Experts of a small language model.
Size: 11 layers, width 256, vocabulary 13954, 36.5M parameters.
Training: a variant of Adam for the experts, 6400 steps.
Below are experts of layer 7 (counted from 0) of a mixture-of-experts language model. Rows are named router (the router's row for the expert), gate (a neuron's input weights, with its number), up (a neuron's input weights, with its number), down (a neuron's output weights, with its number) and show model dimensions 128-255. Each number is 500 + 50 x the weight over its row's rms, rounded and kept within 0 to 999. Numbers have three digits each.
Before each expert's rows: "gets" lists some tokens that make up at least twice as much of what it gets as of all text; "mostly gets" lists some tokens that are sent to it at least half of the time. This comes from a sample of Wikipedia text that the model never trained on. Tokens count by the router's weight.

# expert 5
gets: " ", ")", "\"", " —", ";", "s"
mostly gets: " Votes", " Nominated", " JPL", " Award", " Candidate", " election"
router:644480433523569524502521465558494522455524591463518509568558478555437453572463550422441556511606570532425474508454492559438475430440531590475512442506499591517423483505475558471542540471504465525487530552436462469465553551614425538504477459439553517545466505515480404560512394513463418383478395456518529542492492521509461533440439472513467461502478492475538400556510450519553626452408
gate5:539516517570511513466524491447479490377514517449489523520487512526543474522453585487518562617360530517403592396523394551560451527569482464462507496436546481560574604551527401544454481523492511441564555513555456470510565543539437495488561580460617411532447460476451426492567513424530482450359508495440435493537480516479482409491435492490473510613594408437499464486495488416530588492521
up5:469429500462550535517458469451467479483577502456527456489482562562563488505463595515528461427485533559569533578477559538436501428423481533459519434520478487459457310575506443527509531438555538493496451403529520475553479470547427518490448536483456508463486526555510446534436486636487566469445500436519437469434414511483484555527530534517519458384476524504540502581541527641408391491456
down5:542567471422491387557461516558619466473548491539551419411500511561547474532532532375550499454499519531550537527502426505482453569520494568557509446445524484473551454528420532524419476496461499563563378582447527428449553441555542509518512406593517502546534428511529429485488625486434516499495551528495479516456543458479502529515499462568554547467503477515552513479501458434582546595472
gate6:568544458520574431544483521565534469515463510476550503469491501537472492540466488513457603467479522466540440523507460559514424465601504546459502364461432606504482443598463495485467459440574539520473508435493479435469509470530393561496526323482524465431451488537454407443671581499469554543539486545641600470501540639472564407539484441442462382574494526492480487575487450464400508478447
up6:635536533523445500597472506520472420465560587442442566556442551608452534509508444510409509439460491544479542481471454471495383449544549543460509426538454558424514512528510484496494510454465519482490498547491453543512468478439440523586470416531479511536494493448540506436535490577549539443490506423531436493414563524463465495434504469489493457443485548549543635512458557472510569466425
down6:522487567463504435527421594524469424450489493529469543496528446624450509546484455575377473615463550482494461435495507426522517525475480529540490454414469519509435402512529443459564476501654476522478567568506510546450494481466457466524501526471382448469547499402418543499452487485439525493503511484531494528573516454399437502498442488495477540478414504560568519380501474457449582359456
gate7:616525549561518446480414499570535471448608550541443430500575515546472489489591527527431443460541574458548506476505496575408501559447483527521545451513462531511477460476405458402459474458527443474526487483506476566514496491559415549527501491568513587484493541411402464538451433499511521457472523511522425406612467514553442467509474497534555422506500546481520525493504469499454572551499
up7:478487469561553475513529448489482446488530468433504446500560542473473553468501479514435485467457546514432485492512527544596464508446530564429498521517504519544529532508506448492562624448506461457419402482556503526504535594500487478469569559456465537555436462402515537512499462545550499517498535549511575568516464546557418576551505456519491516496443450526529556472630439473496424453465
down7:474497561442491489587511525448420575534572653478479601475472580515481567527513518578504441480443549583500535528555528459540479505475485449580523528447484570459487473561498585512499507574496420529491475475503545487523439544537609495504507525478485508452515544484502550587504499531540501474491601577470580593429448521491563454523511433436447494534562550544533462523410585559443469535561
gate8:562550432479405469545417504466537618450518566397558525510519505581551515537466460441509547488543517513405597506573493475512427524508553532494570538490448559507509388523502465533542487471542446500546528480436527441564577459484536481405547526427479437429501482480566522478524484446532472473514488534445527557522479544465550465480491524542391435579512562479468489472564568436513590501478
up8:570605498501476465521506582413544426444517519451567510397461518496551558544532532528475492540385483501458591462581491399552468570518519481490502518533539477407491421453506485496471489590478531518538462447406511570570639467448437465443522553531549508470517526504536525487476487450535408525550438472509450500529445603506423492508472487572347592503506525514476474524557512452509508510403
down8:521606468606461520517586530516554559426482538444455519520547520503528506420522445429502436501477606504579488468574497640613460466492494463500543404566524449501491474429505481496508410600577440532455523520580541532563523414419461500502613553648479457443437417474436626502575400427473564504462433466456478540450504519567512446486592460486482436510505558500546503443467539566462484598489
gate9:517478481565420553489475592468523557499471521480527482512533543515483438562480401509499502494535574518518421565427493583494483436488552547458489380579440484471527509568565418554428496586493455494538479499430534458472557514385534564571504577337595509487428523544524554529456507500554445493546484481522565438570586489497395516460455478600496460458520548476444518529575539444477474529488
up9:484635462553433513498497493508451481478613469473531610518425495474517450544503516546556446460465552510562458520588462490496471445400523514525545511472444540499473489401547567545499577471546519457501551492501482526493508475448499503497456566491508518536546409473555465542541562467509485439460517493483542557442521487458447522449492483434624570561469497474625467495543564426500447585497
down9:486503507425467440475582469521592503454530537486451586479545439599553594413458375348460484559443537520463563452465549463468509572454477505474488595540562441519539509499531531515521482490545445556540523447375512604356472493398492519522448512570557449560421482435564420562470456529625454452475529434550465535522595496443462437462595489579485487512499483570427457577523425468551477577462
gate10:546541472584467551563455517559483505590523474466478450452609529587512524516449567471531466517498428481500404563487580493544464551479469456526444574506484420533505537423499445481491563475438514440460533581485481546402465420532425568461430566497503476465480447527437402540471513482492534491506545569452641517484540442384511465492471463422479425495501409490463439593549448509546501556469
up10:501558571416496493493641561460498490543490475464455481505465533441501537591465527493445539450477472483462537474423502504512510452403466488530501531543496533516441573451485526566538564475475525621462549486499539455359493485518561439521561543586417461508445486467448555577527480504496422517484465561444502542605550483507519525552569449532479438553469583503523461524534481431449482526589
down10:473503543483433546492498494532508510454504465530463514492513522480470541505518531559571594483435515606535454409528516480468495524567439509417532526569481562523544409419544461492431495491485476520455483578542483478536461473468470554605622547581576470500491503491528553442485503550491466436535534461478505423510465469507484424595479518464514577519473545427437486578468594544390508488522
gate11:486509448403530569427545494543478482398517525503570431474462475467380523526391586538580595538548473535567415523456568556499472546506481505591490483514459514456529530460502428516542531507452479513469508497482499527425583498485526492470466461413498539482384439481532497599523454463482574522523480517533506473503351458534464518450525480521437470557590611485516478505462499441605495509553
up11:548506413536470585515427548521504408425545473500423488485491457556331501483481568454533551438498480533483551452452578468570439430491531489543510472559610460473486450485505457525423516498512463524527498450537480529565515395383435531527512500535518440581424484472422518467467442474497545523469489442417425461511452574548524483478445534460525591441462406422470477604489389495495375510480
down11:499459573477524572395563669551527469521552435490447498552537551514436567463478549406479617464538492510453516542482521461478470499514350552503462502400554495503488469480580467497549511402509542480464468476425529513394459519590440427492521499480495504515509492439485519443446529556485517501431488493461514476516480602495424478425370516477508499493511496500529604465401491549507547493530
gate12:628498515464550498558594496479509477531561489498469492471437495462440429523429504450479577495493603547493436501503544495505468530497462504570516496496495559525454523554575433444434412498431503579526599504498422435500480485522483475490511554444444500477586454469414516452460536513561520432416478554523446471490453551579445514462471536521434465439518499568588537556517426474518419501466
up12:504464463528452428533554578460450560553544533534425525458432483483511459497477380491516566437498562579654546483513555615436407451442504398440458471428559558511460523388495504469486530470495553489489489442516453520515467544396450391397474569536583510425488581480469422426467453479524497473504577422505474542507504550559490486558508508577481493507568440507461500540539506490502475417469
down12:465416486436416447406553513527579461503539430516436481557522468478502452471485568502565508493512489507527468460411497550548486565439523535494461567490431487500510441463554500514461562542515492559433417551436546535536483456514488491578474442413419543467558548471461519364482465454506538497557499530449419526530505568500416494468460580524486509428503433527593346418493547435579432545498
gate13:535491504425515552505539423626370468405495495556466542367526564522507453574413493495515570462526460403474498520539422546476477579492523578426526474581541507499441488536545569522437527499415383513524620542502489467607508484509421490471463487480499532467459511564487491514470518424450508536500666496471492557532619401407503473479462516467457476512493572508529440536531439444460486497443
up13:466444512521522564430585514497472470431554471439456559564535519559457419618510563541452516543450439464502455547509477375513509525436555534571514405452470397555509513481468514517487397495435518567526530457477437514520506501496525544563468436547575529475550500460562486529587471550531422500490495581585483588534505569524449599469441476457511455369477485488502439495593526586554562547500
down13:504549487559499592588488524562590512548490497545511455445482504539524631527496489616572480603578531533545495497549476484527435591552568412411466548412536512516421478532507494545439461415598582495502444446482492469499477470361558470552513513406475404532509475463540508527553569471533489537524531458607460483549575471483534535474487582562564484605497518428435565455489545524524553468430
gate14:552535525600503623520524579475470533521521549471499480558482498543508474486557519438467531442471598475504500507493505570460559576534461566509583463484486539535582560480526503499562473560507473492527495538500477555459576568555516490465527444465485535559518433529448592485539475627538473496509535501546488634529420487605497480556529533495458545436491424514632540619542542541520522434510
up14:471444612528559449470484492507487466525551544528469569519577514490442502495386570459529449530468554323523486494450489523532491532557439497464498499508500469608478525474501606480559579410488554425489492505530570518413516480475407480528424544521444556429511601571511531489481474432547619517523503558560537529510393474601528427481483536449463483455465541489506588387486497481512486463474
down14:472404537428513431494466436595425467568565505464538495501522613508471534434459596630526372495504534461419486505514556529497515538515556458552432486427443540512453518419407545495444418531542477437471517475507454521399506546546566434538442399499397588537472523508592575569463483478484522606424459513497471486496541407451518466507558519509519518493480461421542525487491453418602517507530
gate15:419475451516548551537422488547508502509496516405520584580543481515403490455471439462487538511525440589423422474470522570496490532451510587468420499588449470533451476422504543567506544435685471520388631575568484511430452623569441473487546488402550552468512446528502575568554476532532537504409506515502594532519499465460510630472464477590488541441476449529485426473502513455560445443544
up15:583507481518413496534542541503509499456466534602463449598483571478514577479481506500554480498550564370503564514593457605483527520508581503516487478423445452475575499566466534504473544543526546513512523470438526448549436601465506511498496526549401482510467579532509392464509462556466460554533500518519385456540583543458524511440493555524475540522516526472492449561450535546446436449479
down15:461515450599529442497526519518529515478533502504562588421455473517456533519390543483489541468508510542541516558499495526590520411396450489567582537459486446569536577512481485479509484498376528430484489476484468448597459517486553431477410462379472487497530547656553525531528585469470560486496446452514540506501461463507417439571479516475520468532483538394556566500499424476479506606601
gate16:482461408535449492547490480440482521468457511512419458616478519490487482457555514458485549541576570519491550530482498628508479569571422517550489540507530573498450445507473498555529582497526455550472545517544462485425508402514518448623480509517644451481473446495512578553479538504493412492548572435527507529536440428432446466577453463554536486520518554483531410525583606465491474503476
up16:566465501570538598548455515477539548527503423544572523455489526491504534514524543515472563530439442585541583447403408517516559489515475574423533489541470497620511548447409468534522630521495474480440455591471521558527501534563516504532438599579420481592508465452454460434474493553473484472559452517502589464524502524587477589470440557532528550465526498472586467487449528500498508453493
down16:537363592569526511506483514463541556435401578503535480476491539503628452515474498442569505495453543581566456480427498443553458489538471495478535494474416507416553436512453474477549550530481553579490493467448484537469553466547474496517518503508520576448534434481574505521558437507506534543513510472533406519425422462407574552524487466575501625569458534469470604378432582493557506538455
gate17:581473569530489593573555421470523519556543519564492419596390520477549488471452523506493486552473497534529505514452516471435408439490520432523481503505444563540493506450493499483466552466613488513526434523510506559478456511482450560523494497413593474484482541478494569474443502511474545411533520494487550460413586483548508543514384436488453503464465551384544447454442552443479457631536
up17:539558483402500514474556553433536418500530502495549458592536541531553483461499498515468493555575436473479492501499492562477486500529452512495491565501544603509468459511452515469394532550528506526466523578551513482565440548560475572447556453395582532432422589440482502507421540520534528458613498509444599489453514512478462527445457465443477487407552483512518585452463449542527505612528
down17:501458542586429492506452503470479533547550499543541415567547415458464474553472503603451528566540532550582534444505479605457452512456500476415480510520432567529472628459581532443454551569546513511498508511551526511445571446563520457574508532517522474502505431411558599469417478545518481511483473557518521488495512439540490514556536378519452541484489459422477500471421519488571389492460
gate18:582430501515464430474576515439493467630588497498468454495532496512522495509483461448563524542490475537526530459444500492500525593469428590503466411519427501504526522567457423498465427445589466511556562473573471526555608491515516450573392524493549469509513562564488491561470474512575423512558550407512487541606486519437512515467505484471543509484465474529450537387526523447500594482526
up18:464512472464470530551482518531513400509612574434513590428528460414551452498560591471537582542476484436431574495452559541580537551537444416621578528423587531461548501508512535520583527515572557482511527447548504483465515524464535510483515513478506561527545407590528478468465469605568490508593434498417473463540583491594550495497398548467500570436512544600515442446489449490575498515483
down18:462493564473491450472416507443557479485523477388537546542552457486536544510578507497490559458531489484534514547503478548563537559476498523504428512440430473479529424480513473432510492464550467524487436481445558504498497519468498560475510314523546458536467608532449538443446360547460484491510525409475469450563538537501535582477540481496545573522449518539543410383461448479452507456502
gate19:501493466661459508411512562480503546514555480509547429496491362534391499467581501513633514456456524458487468592467424494591496565510497502543503479457480537494518434432519484520463515511451507528480581546459485478478500487435499495471509502573552520606479513494546589486596437426558564471481530520610536525474503476477478491483448469454400476518522511446479458544540527457528534470468
up19:498502422459540424485460423526471502470518558497478536506516394480482469478537386464554411566486611514432577514509511462410524430491460451569620399424494424559449503499528532496568493577523496534474558520486487489607533501567485576465514558493469556491427533472474441564528494445529556545545464595516458511508420607476540479466451443561510405525524494486500469510484421534475524550514
down19:505459525566451479529487514446509413538477525584582512526604489454561513598543493617403487543518456534444501523488480458537501438483497467637492544532427486469507509457514484452582434509505520506432544473413504513488464495440517469546536480489562598476592424498590423484505593464451521472511458412474530517493587458585442470442477508559520554442607534590484470546487623535475538486540
gate20:476579483549477451504524519541444532486562404500547484491443429456525477456563563477560460510549473500567498427482451470549481477504429491523419452504564561547441512479472475573472462483364562464556407497477503504483482470505424538621431504432531527567470387504532533482473528445524546514565442514532535459505468508408414523630511509607497524497487504516472439471468486509406497514527
up20:454467507424440524406505502582442444507539508403472588565451474500486503446537488496464459551536425519570508530490532568503546546512506504578493414543438614503535498554463549543458554557534503485475491519495568492544508495526500509475477589546451464545448523543539484492509512462507499517434527472512473476498589476467505458497568472565379491553530511501395518429518480554416431513597
down20:480461490501528446456433529500481433566513457513546501508499453510530528504496574544444548492521498553535523498589553473488550535561570532536561525502432585580387439499566563466404579482543510503507443483594467489535604556455489463487503589502485515474481438498530454626402439510437533471408532423451473467447505484498456480496400588478472466499485581542512560442504421459481464433533
gate21:530489514580449557498453475515500494539543496381501480509527547490478393453524426489537493607483442587399517483610429501485453503485531500540500480586502530452485500424512391496510531502513500540457483522495482444550487537517447417559489520546520456494546476489539459553507536512432568503537541483420565510508526577547431627469388486525379545467475515544542484654516517576463444489542
up21:508481486483466462557422554511428484431432526430576528552446494472525491526532546519563477501540535516487419469569442567542531445527504515479483474566452537563549490501492547466480472487580583569545534443461550478477442446510489457551425498522404582577514536489482468517537499493551468504506492529510481410473377452603485465520503550484570463534584545414502562469525427480443433570520
down21:495417518443515489601521511479539615476458542496503530471595492488595515504487472513424552468467493461498478543539509390438477463463572531586587572512469429515500426550493480471388500457432449516506459518503529536489501539421561509562451448555510521588559447450549467534469517523496644512558513519462624589409532539479476568458366554528550471501508625403609533510442474433503592544536